From a checkpoint of a small mixture-of-experts model trained on Wikipedia.
Training: a variant of Muon for the experts, 5320 steps.
Below are experts of layer 3 (counted from 0) of a mixture-of-experts language model. Rows are named router (the router's row for the expert), gate (a neuron's input weights, with its number), up (a neuron's input weights, with its number) and show model dimensions 64-127. Each number is 500 + 50 x the weight over its row's rms, rounded and kept within 0 to 999. Numbers have three digits each.
After each expert's rows: "mostly gets" lists some tokens that are sent to it at least half of the time. This comes from a sample of Wikipedia text that the model never trained on.

# expert 5
router:563530563553535495540430516502541565494433542504479546414596463504545561503465471551430609432526490549516446447481529501501471537505427390455509497456490479507520596465430564511523500504536511
gate0:434497499551398536439493454420492525525512522531498594490391463541446463521549524434457463494515523480555479505468539463488648512465505514522572575447404494517504426502459491505495467449468501
up0:560612492462473510496439464503554444487544461532557437510467493499504489431527477492476492484452492523472448514527523452574443485522482466403434468344501470582504423443527486496533549458529558
gate1:475514536460548569535522532454505512467533471522538548498404569451454495488491531483522438394575513516525425449563483539524490553540366442548455527601561544494501580517451479579420563464487519
up1:543482505390512563523489493506536600559498463519485445563436447391541567526339348470533445533609493497534549536535499626493560532490555502547612513581524588555468529479465567584472470447495441
gate2:484534554517516575454569421503556451484466499478434430530512450518408463466448554571524416470550517534503507531453397443459533445516551546465504479561453405554465488522535551446513445610534524
up2:420425478577557558493374484508449445467494545592570558422512523440492507454451518564485498448442540423615547370408519434526513449462500490463488480511587530490540585508526488499553572499538517
gate3:614598545543474531581443571491457497454461517520429488529487550422462575489401492516569523484484494495430570477511401528500456535495541502450522368485581451538516423472549560473459540413462536
up3:505423546514512515499537511612500502482564489578440450468394495531522447605483451449483529550479443518459536480427528438510471465526523455489576484505488465548421538494523518474556487432521486
gate4:412476508511565536553508509505596385473501534490517510477521456465487542513506479529449510448587565488488546604526573570504411483574502469479546396553514440443487505505481486477494463436445452
up4:553434519463455506432556487451555555502528524555579519442473440495474593481432432540581462474491510434458499446550518526460503447532580376565378459468485571451502456443516484583462516515490596
gate5:471605463522523487475525530550547535534518471540518529544407548550568489520429534477493489480460653621503430514598503464524544490556518473541528522385472462422526380506498547499490506561512481
up5:465549372504460474513493420521546505529498517498521577452441458520481437466588484462563523541457451475572459524466447511511516474497542580485554487536536438473558450530519494535504475459378465
gate6:497500503493489550517546545568559399520572472502406518547570500582495437476524524483579377488532523463552433561530477573504523552487485489486490495510537511518556517512492577544499455531495449
up6:568420575491531441477482574544457508559439458533504522541504456488559550478454453490489459498458472484518504408467520541519483520485473458480532515592456473459530559501503525574466524457567492
mostly gets: "\n", " |", "|", ";", " by", "\n "

# expert 2
router:483502413471535413507552456492455505590534530579594510499480461459541478491480529560493541451633496562512436598472467430508511550537425460440477545497461449523521600515474463564609420525588544
gate0:495491481494486488487574506494491502463620475545442454580449567488480434451547454510503574527608492452531494535406520449474532593515456452523485514548525444461479452406553513519588422439610423
up0:448510457518427441506593549473525425513509549492471527438461484566448441472544515504582514440568455499551402511455550539448545421584473474498478489561573472514504508543536426574401493553486402
gate1:477608551559701506453447520489501419472502476424388471482488622477519551435534516447543407481517552505456439503443576553465496459457485538497542448570479616473621491464502437532594442409491490
up1:450483563636552451481573493493470563505493529529513483563489474556504528556434483572539568520379517561534550473409543518519453541474505467481503386388365577480449495543513424435508483430487502
gate2:471501462581467480535453552420562486453476600422476581506422444413462379496549437518476489478469518500565527340507500455532497498476507427467527555479526506499522436462469592509447486476488523
up2:531489591476536506556509527533531479501506473423485446451436434466506451434504504496555547506404487607425491625561520459564523534501432475479455545483518448471453432583434428460536483506482484
gate3:403563506476517529367483454444505525519489531393420468492495533607553466556545522553431515489480390463587454509488507524493531547451548455531401430533515549569617496533415513444474533448555555
up3:472453523537497495492479587545515539601468477603491483483509452487610454568419444449471440416536388510516470562511465488369479516513501484506540435508495500503549483549556507469484550560454497
gate4:412471469593475483561477597534551525481458422497454539541453523543488492512560483498464511462502589474474521549434503465471468533427601482539414530605456448504453540457538423533573529499480422
up4:507575546459547542520471440518502529518412437493456485514394590414537458464469488511517520526537598488587426575456568445467594514560585497444465433404536526488563526441451450534531555572541515
gate5:562535495529514537513597496493503525569491576507457533574423430493435476485518580530505470514426521489437452543468498474409466570527406499380478511537530490496512505652541506501529481500501473
up5:452450491491483566433403503651523526495525554519425433548517671523507434437580441536562533481365497530440499569464460519627545532448483553546594481592481514528475544502474540479420506556550454
gate6:524578417444450479557472491480517602563542539438534503473488528418443455459451517496532575491516630516506467530464507524563518461522427454458506596470457469457480464564534636623539505530597541
up6:474507540565489500427413479582448522524492521570547465548507455498404528609565505514531510408502566503452469537504503472552461575504384560485513506486522551521525470513562559476519451450529431
mostly gets: " was", " as", " that", " is", " are", " were"

# expert 9
router:534533409521515467578474446381489467559482528461549493496503508606606548500424488515502505481477440369559501454409513544525489533471482496415527409509484445447485602440475447500454446506551520
gate0:545511477442464529452513470449515524558612563480470540582537472579507513602542580519494526563499479504474521555560387525510468528520512474425489474507444492529458493468474561475477438512573477
up0:488516521506544526505563526490496575474510480478374484447530498482562485484431544575523447582460428599521408496352391497490563479471464598547427558562521506569418510532508510452527530573567479
gate1:518649496506547407411602478455521402492528504481502498527565530553546501460552551574494483470488384513496477491500414469531480475550512414380557518654537557601377483515509459428387434489495484
up1:529546576518563482448470579521551487565577532408449569460456578509506536496396479453417505457529519497511440455494518604486563461592535516525425489571493500513499590564537492426546423572518559
gate2:484490465529598532438501470510504521500508470478455564407299497500459491510528527464523512468511452472549497543483531539431486643530432482571505500463516506443409500530451537463459479464437605
up2:585482555468491508551510536507571519492464475600428513573431557526514460477539455373423506578543602556572422492479472426501484528477393498532500484515471452456437516497466481520486525576531424
gate3:604516475423509580567522579541477479522488479491418521516500422572549418531545596455481531558582483454498516564525493438488498508557578494433503479538453450457499473479503470531539519447491503
up3:534638463538494487543503502467526510555560408577558494544514579567482577491483492496539478453503551500460483493461470485470523517574555517448536518513475506480453484508478553493509433603556453
gate4:474463454400548509452504561536437539495481542434532567419444540554470525466502425481544511451498359468530495494477531428440548554646487561459521538512493523426456555480517549567477456468493447
up4:480503462458558620420563508498560535493484438514528574515573522512474469538423614507515471528494579452496455415570484542478651540484383469497526504399460451523576506518513572500485520443436499
gate5:535493447470456559503543459488571588549502487411528589530468619494511487494529474508490495513517448481449476459650497557511463544480454547541443476470506476603498491506485558474520457537438540
up5:438462518566548567548537519512458500474559577472526520528548432488532572399550453518470482549463397451516586429544478456527465417451470496477507479414429492448507463503475504459504458505480504
gate6:371523573474458543508417469540519515487457504477435476428447523449583568466503435501637520639460509413446480458537552584476493543443557526568516429503496437517498480462448518395480477496494467
up6:517553495499519420562445593459495531550487448520581518508469535543490438387505454510459462475547532544527518552464477455541503516435629536385579508477505510410525585538518517494504524560560413
mostly gets: " R", " B", " G", " D", " F", " P"

# expert 7
router:492436528542500448479493561508458498575509589503500469504512490523563494458590426558509531494489486541569428446501500473536465558537500483521433449492445464529545456498535465467565407522477558
gate0:501452469428501489421471530532492429543490606548456440529456507555502428520453511529496521543418357533549491505501498530529493433444506551533533525490498509564548470468497396450528508551489554
up0:546522510481464527410477521495449535491495537562460544497545458417523423505660609437426512479469474486551576499538553444448515489471465523506486481436563588497469498442497460521542523598493455
gate1:543557488490513461490538478487428443483487558355476384571512445529510480557508534546405568509546501532514544532527485524538512486543479454501668491470462478467524518480537506407622491517439520
up1:473550406472514485570510485576551438531387402471639478512475515537479558500476561490484527537600513600444500447397530526616534514545571513483482468500445514466503453503529531466506386555375494
gate2:468488539430613462451468564499500520554467571510491539549483526486541573439601525497516489456533550477496481519440393485570469470477565553541544511487528472543546481476441457463411459484467586
up2:413518556505415482490465484456544498488446580557567522586550510491540540482477367587456596502567474614484516479446529475446537553586516515533470623476496467538475518459461508454495448562466515
gate3:425455531454554532535513568485555555479444640466398467515550440605550444470548502456456585532489542498582553451507474390534439489569522533464501546522530593460518465476464485399441510497502498
up3:476472449508493542486477434604517439523469462495522511421497488469569488441446487501500554483391533484499573507548559403518484414475539461547610497518547463472491526518507528442548470555464503
gate4:548538492543495475587484657559441561510484471497518470551564513548566545493570477594504558600482450540444511538456500510544417583492502494531458546482502429473517560469499474403541483441502559
up4:484414638500467381479550464515485452513523483493475473433377586556521443547428519476488392452579461511606524469504518577480499518471485538508425491427450491588460505463408503597607490527473544
gate5:486471442494433524421482479450485547486456520476489482556478542616499512476517561500491479444446445473509515454502541558483535537491533495487353445572499358436495503538394486533530546554471514
up5:426411491540527499483459500422557447568521512413488527377507513426502569559517514487465485516536486485566565543491373544452437479523522496426538451560495538581495626446542478436469492431497592
gate6:500554452531547453409515533500457488491537531446534467383475413501457487544495560516536457410545516458617490469503603538457501439478449523605397479585411474507507462531444516366434499509426532
up6:493513422500437558574487486420588490458549503478520429445469480522535427428469523563508459513447488528440469467493588508547441521503549506575454485460353393552512396475592512484496420442447483
mostly gets: "\"", "'", "\",", "]", ")", " con"

# expert 4
router:519401451483586540504488483553480504516443480472460497404525494517467608439518541504531577473539474461457437532528468480518497570462429438393448526588449415658533472523464537438565503548483462
gate0:521468510481472390486465529525515561535477462602532466452445529496459556504529555523535502449521530543491502566521468441465491527405437574581461568444525475546485516537432477546471507576514525
up0:469438562507571506450618537526496513521445492524525508542521561530570456439507550475452425563514462593497481585426462577557506504519516485363493499539525488485542513505510447503506541493552528
gate1:554487508515526564613500551446509523516482525434471486548530539464543543581548598375523546484475408435454486469469529501518534527471488448481515456535559510522546540457552446492514508466474491
up1:493566492399486454482445465486507519448562545492476439555510498489420536518513505546412543521460492458631494541395537538477553535517457596566483466531561498508366573469512489511546574498478472
gate2:551414528484535513509462521538559588499425483511542455507421508464521460520505491526488511479442453411637431490443339488505606485464409458401519536523484518438455468453441530479466432588527563
up2:493550559485424574547575510532552496554561530616538448463463524505566559462499501485483573387488557506519404516497440517499433511558450521607535512523524483534463562505563389543438592458403485
gate3:520416516518466562473659420487458565535526620457521467524572522483535547472474542442466617550449555426508573476531435570416503532416495427442557508454460411485513458479500512459565496449485498
up3:386480469575475415458540507498436566504533438434637424518452547546490500531493526534494469487487507411466450458454486492525475458526363488463472489495519501558448504458567497535454485485485571
gate4:441441485511548536567462518503549416386589524593506483474424511551506523504480438563483562443487549570574535503498444502537399503469469454403519582544521530503462466450493513455473453506414502
up4:440472548548421472569530427513528507490515460494489492463438476447459443540454492558522619534438520440480478574536436475473490439508534425453437413443589510549525397518486491533512446486305586
gate5:490463355515468473574510427543524517487586534568417597446493550493407485447555481546538561492553503573528475518508468513533507461468444380457514523442521515473518547494509427400407508562461512
up5:438550481500443407548488532517471513528550483477538522439485498532536503519485483548600551494438529559474415495449518517424514547510516525500481524553500402396488479500547490449430501442548525
gate6:440438474424596509497505524611478621561521525511518545523460487468462513440601400511524568473421445513455505481529493567492542577510526406516546377397551436489536480525502592510486526554578435
up6:505523449502418573553583432443567473514593535527469451548487482449534489507637437520541489446499403585479540582535508494541478555601441429469466466583509493500525507556460507523519581539480494
mostly gets: " and", " or", "ated", " to", " &", "ating"

# expert 1
router:586536414473486453537564439482555503560547543419524491506482519547613542507546555475564472431507490497569495566457538494573501532519490376479432500497471511505572482532424551528530450501518482
gate0:502578505524476526470506494445508500551533514456479470488472557522552401518590558561469457586462591508546467559391544541548460498557476483502502517493483488534476508553471556473499534491544620
up0:461575476424474410464443499382546486472511601548548500534509512505424538413514489454573497508404439506479464463537442514482537517531521487468540452391496429452439507412419583534478464469500505
gate1:518557442464520492558526432448546453507478517494463530589536523428556517520494455539526393506522463432521517560509486495455509517533468423481498453514383461510513533510368453473490453517483539
up1:457490550454408492546464546456504452489538471484470455525546507525519647504541524442471586567455481571538553476597444529459552499425479484528533541491532511603468511555525517585454492580529314
gate2:504447517462485525567490467515575527524456453461515457519471519594665528505537560440567510482532540510495526597497537401435497493504501510516445538470549461429494492454526513528498510512582505
up2:516591487485366509492505470526510402446484536548483450486534408542655563509492579520483516458416473584524498520427584501404516471504485494500540473585477499464379434478536498507432487470470463
gate3:396475430535486576517520397482521555517507453450544501422522453467455510558469480570447518434544463470585628529497481514531515507531500390464450447514584480426417482469498623447450465512551515
up3:424543498617469421536465457506540477507484449507476444549456577585412545508511452536587457556602503546483566432530448568495506488479499531477516538469613515520448499416530432567513440422486483
gate4:515437444495517431470502548459566557518464524474546437464477463482566450478518484512458588471502570519605514507408445560554562454523416537534530626531555509460475505500521533456502393503468462
up4:544481435451542523482510538537478455445394510621489517603496497458539436503597481505461461490506522467545488592610561486511472543534529487431486468553497471420512562481576484485518470504376437
gate5:484481528598477483507514425525641552525513451467447423582582468439653542574551537504502520430452478391463524528363460501553498465533572495434547613545478531541484564500499506534534498463539565
up5:470476525559416559517469513498543508497536439535480408480549507529506478471483467577510567457572459455484457522421594394470474509564525482476537496472459515516539458440486508491445518454522567
gate6:455486467480517482517394492477439521476495396514401486499422463519566444550518469435502507482526585486464484550503523502523435526514473469527516466489562483406539516535504426532564439537595361
up6:545511519518436460502530421476500524541497336496326511527507565538497459512538494541579470509546523418514511488467428455446514527511574465505541526531512535484518497447554579540542523560499447
mostly gets: " in", " In", "In", " on", " into", " under"

# expert 0
router:594540489515607457531482512486439527533525516421449446516443489532530507510452382494481533495537541415566415448475532506572477594490492521470509477489411448574446506439491562485538446533532471
gate0:564559486439544516524483464477486535405522508534496584541489494547414455540500429500430428467500538438552502541480471526551579579565514521455559465504463586492472479474410429545516417637461477
up0:476484519537535616498554499473437531621485528450519504537552482451532461609555574505523529544439497541450479464562456423543494516577590494395478518468503536517481524438472394473465593521515499
gate1:487474459427461480586456449562496410472500443545497486527491475578483520525480521578486549582509607545516534483444574440521472477512479487495492534507541468438464496497577486543540502554529542
up1:478605531508501459557482553511463600521410561468577518512531527506419409489566496444516458451560463438479455495515538420552474486445505431521579522488566441519470468456436529416525519437388511
gate2:488572489453455538430549498528567553571401450484563492550450493491544453437509543558466481517491435362533532603474501481463553560497584523504502543518557484515490553529533441470475456479470514
up2:501469490402559443469453525434514517514567517534485537469462461493570464468447568428470543469467453457456431540481443535560454430478451440439516505591576522463569471457532490515531531544464535
gate3:496478504605562495552540446442485508438598506531492545539531578533479471509589489444567440470456492589558484485522494480569499555576369494490462448544474571437637498486494522532559580455539524
up3:532341484562498420560473511541472471581509523482491507434562491428415518434467417466475505476533469423592511467487497524574445584463473479504514500552449530458482508558491491375448548514471502
gate4:546554534578483467512485520533447464505532451506515512576433543508519462537423502481391451517613524463537478469433482561613397561509445500465518430531516490574581541482376561494558559550571480
up4:496563537489493491490633562505494542493530489430445590594457523536506519546492639451428487461495522485491559502457454527409509416473455588478445490489440538490487464460502510430551509477455441
gate5:539479583586482461496424489464606522492507589455484520525506412555494543507504521549489547534428438467448498553495563485578530598486500534450515511521440457515492562466441460535518443463597570
up5:484425427517509613525512454477489489581538463455458452493525486463497488507589474465455572529494446581517572543523519479466454595508446511693575442469589462500455483466553485540529499544486408
gate6:524515466521447477493509516482490515466461499407494502564623536498393383451456512607553522501533487483452569480500427596496453528476528529497577504513499504435436452436540466499484447485582504
up6:426522587504517497461473537569519575511545417375467536467580545461549501483477532475507496502498589468519460533562492393590455550488535557471528505485435491431458459479523484508355486460525538
mostly gets: " a", "-", " the", " his", " The", " an"

# expert 3
router:612531455527543545468467446433532429472520499496554417478573593571503490432471413541459533485501472451482495472461400451564497530535513503480550443459510445528577547449494465483501486578560549
gate0:503504440507496447553444516371534461549461491480463579509462466496545473533509464482469481467529550504475479434418494502446416555402454579457490424533486514626391542486519507468418495569423565
up0:514470559487469406583476492494489567554493600493489566444468431416480466461415519431495531473512534453622535548519522451452518580440480541531576503461591565482470639532468504448441539569469468
gate1:407526468452491481402483542455460486448589478503520555403441557497542505483445480488556520556535506424533512384403532476511458568553554451477493553515523470434476484426532486511481433503504505
up1:533475502522501519467635523443403482473355496431438523506500451536566458450533424510533507517499525477563520497399446549451474574576512501497603563395528524529483431396525503485560428461493530
gate2:620451408485536508521472496489593515542564500430539512521426533554454518439451499548445459588532474508520514496569449497461561546450537403462462493490504398509507508575513460566475359504495520
up2:335505514510494465454584504427586449455427492524429588513505565485563574396538508521510574555561472502498520427497397493509438517567478504489503654479492475516486485533469486456454485473401528
gate3:631532491466528520452438432486508526534585500498529495522415509548470630518549447538580525529553487519479573507515425427524513499418458509444560621441505458499485477521560563538468400554568509
up3:535542499561506498483495577476447540462499508484511439511480364493573499546547496534504528500417482507499439460470511407479509564575454542479385459550448479445536456489446419555541533468456576
gate4:463574515479494448505481441487338467483489526576516449557458527435471433552536455542483514496552501578498560439547508475449582453578453508532599497445515536473440469464408511484554468537532451
up4:486496547551488384491526496521603480469457480585508602509458450538499462506428488544495551510485524485496517464363476450518587480481471510507458575633476458468513541538499503476527462516500457
gate5:445545362511529475548499517552511533502499453471533496515506529407479501496476523537535444469451568401470451430391578492525467472528438490501454581535558406510441495484582522465503539508517571
up5:422437478500505479551472503406527501507509463500508400479544489436463503579546590576449545577428470528542488523498541567546491479348469581522516525460487445494378498520555509483473436490540438
gate6:542567501482422578551549464456508535492518424457534475535523535493554538528398523551483474453474490446436513425555479531549445577442537597458517416542502504531506473498508568573522479492538548
up6:537560493494462605516509467599379533492529514532471502534467508464411416461499429451391489390468580572452428491481533506584557479439461482596524634486487480454467577499502487542545532487533461
mostly gets: " 0", " 1", " 7", " 4", "8", " 5"

# expert 8
router:573377472512514506641520465447464476576439516514513494416348439497543573489498534546474524482444444472546454529495440446528554515478496511440418472475556448472541624462438493543485468563517452
gate0:553389485429424564470571538478505405505499591541512510490397620512533580519492499500487530445514489524442392502532429485552452606449536507445430527468486534593489602443527480523487627479492479
up0:409501431478557595499567493506475520461553579508491524512526472478534484544522549520527467459596497448547488526539486536426507505521471448561591447550557437540577527576457411557572635439488561
gate1:442480499547473530517496511564486527611520600447489479419466485535520557420521494488534518515497437499576497485517542493564486504468501426485451559510442456509479614488457429500503459509448511
up1:534408472495537461381528515527506466563477576542527390486484508405487568475497565544485499448467484573523470475561433466535438494470469487538426546696444496495530597502505483505511507482514484
gate2:576553476530512527443406496528496426516494457553462428478465480490631581542547477539513570482469566462538552539440434580520447498451435532485520593446386408506466433495442441530522440547449395
up2:493460418517536532519579435612563436387537551501465493494517522495510556522567489546556461518590627522537614517526476443470561579674509565584507529398374500508474466503540521562435472462507592
gate3:585450527486542464541429539550516481511437519543522446551461509428533492529513518559480394619521476500558506473441446500518447532456550501472514410486517378455492528499528480492484476557457521
up3:481486509531446521432498532461502477477482535500499508669581505508492515592549426510528523475440584551525488411600472498500441554537612488425567504501456498431465513523496466433496525618437511
gate4:546393547463498525455605467496467462564509547503540560508514543569516527486553551526490461481496471547450385582520376508540549501535511482515498439419510470453492521479506498500505467497492491
up4:439475433452515485513510611502599523510525585483459568504516478429415574528415476602497505526482480617476542560440498499475458595565451496473508526555528476506448539467521418471557471496498491
gate5:564474539547609497539428549576493538486511477493493488482498445585492511384548495485501420443472453523476464422506436486544506483496497465467387436455483583505526526543520520448421503516499573
up5:401517534569602565520580510503452479409559578459492480558438391513433457452519534491503505424480523455574534532494475609533421585519540598485412506548530596538454501479460464453553445549459450
gate6:509491501423461488421472503518440471493501508462520519500535514487490575534453441512484565497409552468471445536441480476506604544527460497438503560453567448434481466403456523454431536469436454
up6:550521535587462576440439494509489429535508472541555468464538551445501585448447479472438568508470510538622512544497503538437515589519531518439520383503447415480569504444565370430468504422459504
mostly gets: " he", "S", " M", " He", "P", "M"

# expert 11
router:458465460506580463539553497480474424531437477378488530443440508562567471450526574520538579492470491438529512503536526570607467559523444474540504573435537456539544515481474605618582483509498539
gate0:376476443582514478444493457441547573468602440470548462467551526547550514579557480502466476449494530501506488505497368500447421442545531521462544471470454496559524578470383479439472496538472487
up0:520532487361574549506486480494550560487482518444551506455564489539563483544485469511480560633512588449474540496517479504556554410427485480560563528503516561496524459457468483566485537551512514
gate1:499544500518509492514533575518578544523435516448471444474538491475502509531516442489544507557478524535490421562455491590496398512530530535486544478513549627472445443580490564463502513520478572
up1:510508491495488524524464438546574488501443438458503495503468459524400519558499517532546502395458483542459453475536626478510441550486513463465415494425523520569542587595446487534498571471401422
gate2:580426521521454544545504513479476489419473597521400456557487614511621512519496581559423544563487592423496478503560532549530411580505477559515578523543496555537449437464519463472530529500540422
up2:485378434531504507559566419536471445445445534522518524541461509474523516557499477536502526538445490459465576497592478474493509466425488583428396566497490504514514525501473470543549522510448477
gate3:504487633492433464636452453452452452526528387495490467476501569508500532460525557477523500531417492515538486480532523481454417449542467487458485531541488496525487423559513499452546452448438499
up3:472399483547485494460443484567487435473524542558490461668531463479542495588514516474505460487445482542474433449536507445490470468467473555467459449509495449567508548454532491630626505508454497
gate4:461554506456484507539494482510555617479511478440453417449501482500567515488578528592484553492487598504572488552501562589487440556559524433505489534498520476495587581485514517411594482469546380
up4:621563567570511468480458483510531478438436503432460507561513476484489546540529422508538424491455513513435448527427514486525610466467463532512510515530369509461379505476526470509544498536479499
gate5:476497547544633527504513423515497498539536560514501509503494503534498613526561487479468521532562489513526424489523431561525453458455460535566603579546455510553472539540580484555471517504533523
up5:433564495479457494470513482488419425460578583558501534423537503548456523458479510536375425570567598515505440412497599503501507576547534519487452481474466444428496490471537488456614469523510488
gate6:469510624519509462535454465460510531496474527421473575503426530484500470486529480604476443483428579467437490451397496512544492508576492536555437552532613544532393401520461480410503622475529450
up6:472498500505454444550588433508437504371523590431496519554492532486478453423544529565443463501498565501419495500436485590519582548441554528464522526527520399522489547493436492501472428469469437
mostly gets: ",", "s,", " –", "e,", "),", "a,"

# expert 10
router:494543474604497491539396451438377464501463540458535467502480534459532636531454495517492458404514498449565564526440393537470557476439459446542440550495458467545608403457446586456561443484496424
gate0:498521472443541494430544532517433510543564454498425552445474472544536446500402485496613561508547501454593515549453384516598533464538496468487553559521470471467503544538538448463492439525462459
up0:505526571470519409441570475596519483446472574495496515579489619549432489471576478454533451427541504545498482464480494501413484541497500443397577446551437409630501533564452446469508575424534450
gate1:529518479490483530434499484507522490597551522450547490474580504517555460523528476544518396580491490512444559608502476488511449524522546457530529517514476497535560526469424475539536499472491498
up1:455519522674509584523530469487539455555499408454492450576462560523551410477520495532544440567494601464497449483490501508542591586582466457553608512564578545389531577433403525427509552506607508
gate2:542491581621516519492516552447494508649499486561525519455474497470560507544423529486505471528428495555452519469472499593502550501465613447549581534497462389481488516523591576463523624528531452
up2:455538515555422450594532488487520469450470433568555476452593539486527507424512496575533477482462488550434568441484553582570517521514430517553490489503447460450476507465552497550448513471446525
gate3:503487479585522519574463542536487573598444513445510514497478433557456365509509502483501473531454608554536453484623595452484591606484443444430488483482576421462526561535478553364538497444493423
up3:482507522539528486492502470431419579390455556493529401594508482574519524429520458420520492476550533492571452454476495357583494363479492458449482509507570473487579531528545522590543520520500558
gate4:539482528484485494514420626590489543564532446439490544520392579584496465442527480574537536533484632543469431529506535453498497590629570459380444565504561480467488501419542513527504464515580522
up4:536489537475522524483478576526434504466474532423577445507461538528515460539483535479533433563475546524440492469499505536447463449430511533496561460499485451499509491465469575467495534478483604
gate5:487504510560556528430420442451520491460424556510542505514546533464509578403512468478491436310479401549510475453469471496490471464509490543480471544441456542602531484443473506440518447561462484
up5:469472457456641526491497588531490507443531526503560534556511468428477541581422533465483446474509566477460577496602459464548487515436535514463470551524453540500553420538499473422520491473533476
gate6:577554499453462450507541525543457517452447327521639522454515562455528503485554512505492547500517504513534519464499446482527535476579567401423410473466534550515539417373514479579584503468544488
up6:473556488495544621432549485466505592517537492462508458536523474491438447434517376509445542536521472490490460617477421460525428506450474443454558481558451499488404452493540425548544416578486574
mostly gets: ".", "s.", "o", "==", "===", "ic"

# expert 6
router:554475535533509559636492505464398527654397543456547458496554513535559568499456528526485548387550518460486520486508427365520547503533448466507492476484440506454488510416520594547589467602519551
gate0:436450463536404493554415499538424472464477505517489503492585429534550483499493491464493424417547486555497439490541457487424547622511463526540541589464509440573400513563461478572501471541534506
up0:477427542464481579530535489461479444445467466575501565494447444453512464478481471549566450479532433494482417564478478560537482493463537510552408451414580478608517510532513502457489444439517349
gate1:565470543500548532469460450512562506488523510482482507435364537535514502573534467570478496464468517557490500474414518544552447472497478587434542476432492471625536511453521443559439402533465546
up1:537403478615455512542575594436493365491483539559510426429497471443446466479500392409442453494466504505556513539442495504490371496462505494544483463496522507544497501485445543484485498553477414
gate2:462527553512500480529512417463431478633494458397538515474545577492421468487495501497479560436466513437574471565524552447475509554487473526534543422581427514556540555479507494509507486540535554
up2:435516500480472486443557528566505542417462459494490593506557560441432527503527501587431570519555482582598459542498499453425548490575441467475525534513466454595537577583354415541472559550576489
gate3:524442488507471552547500524551513462558528489483547482534529511437494561465445506584576479404485480536474497527430572544475471449463498278523500486572426551452500566445563539455564493522496420
up3:435474450492449560538442603498502444483433564508558555510401539513490508458407517466444511524486438447483587431478485491482488512535443476615456313480406463513468491507451456458471486458554471
gate4:604493457458485505526553474527544528594477533496500469465505467410475459536525493435505477477587509410515440540478562589486474557456507499531513511562478460488516550535535498571497512478558457
up4:523560544486460387564504524492357511475455489509500481485510520479596513538481506544608479444478463516411443495428501471541529454436539515541485458446567480544479492460421576445527523441527447
gate5:549390450483467593454485459539462459530490522551455492470534380389563494517424464466476590534435426498580476450417501471475481538485452454485510514471448530476512485565549531490495314497468474
up5:457534454543546511494444438513491580537500518548520452478516575483492451467491563378551523500467559509463525538408508487484425578470434506541528531486565511432477460492386512454543417550494472
gate6:524469537593490486532584517500404487471525518473482439513488464517545514558426556581493491514436497542426555442586440501491541517467467566588607439591474476495490561449353516473495524500608475
up6:483508437436489499515514459519538477491390451539503506529473478487492509474508444516520504447513575462517482562504497492411474523562593501415500515487496547489436403509516533600442436521501445
mostly gets: " John", " York", " William", "ley", "ana", "au"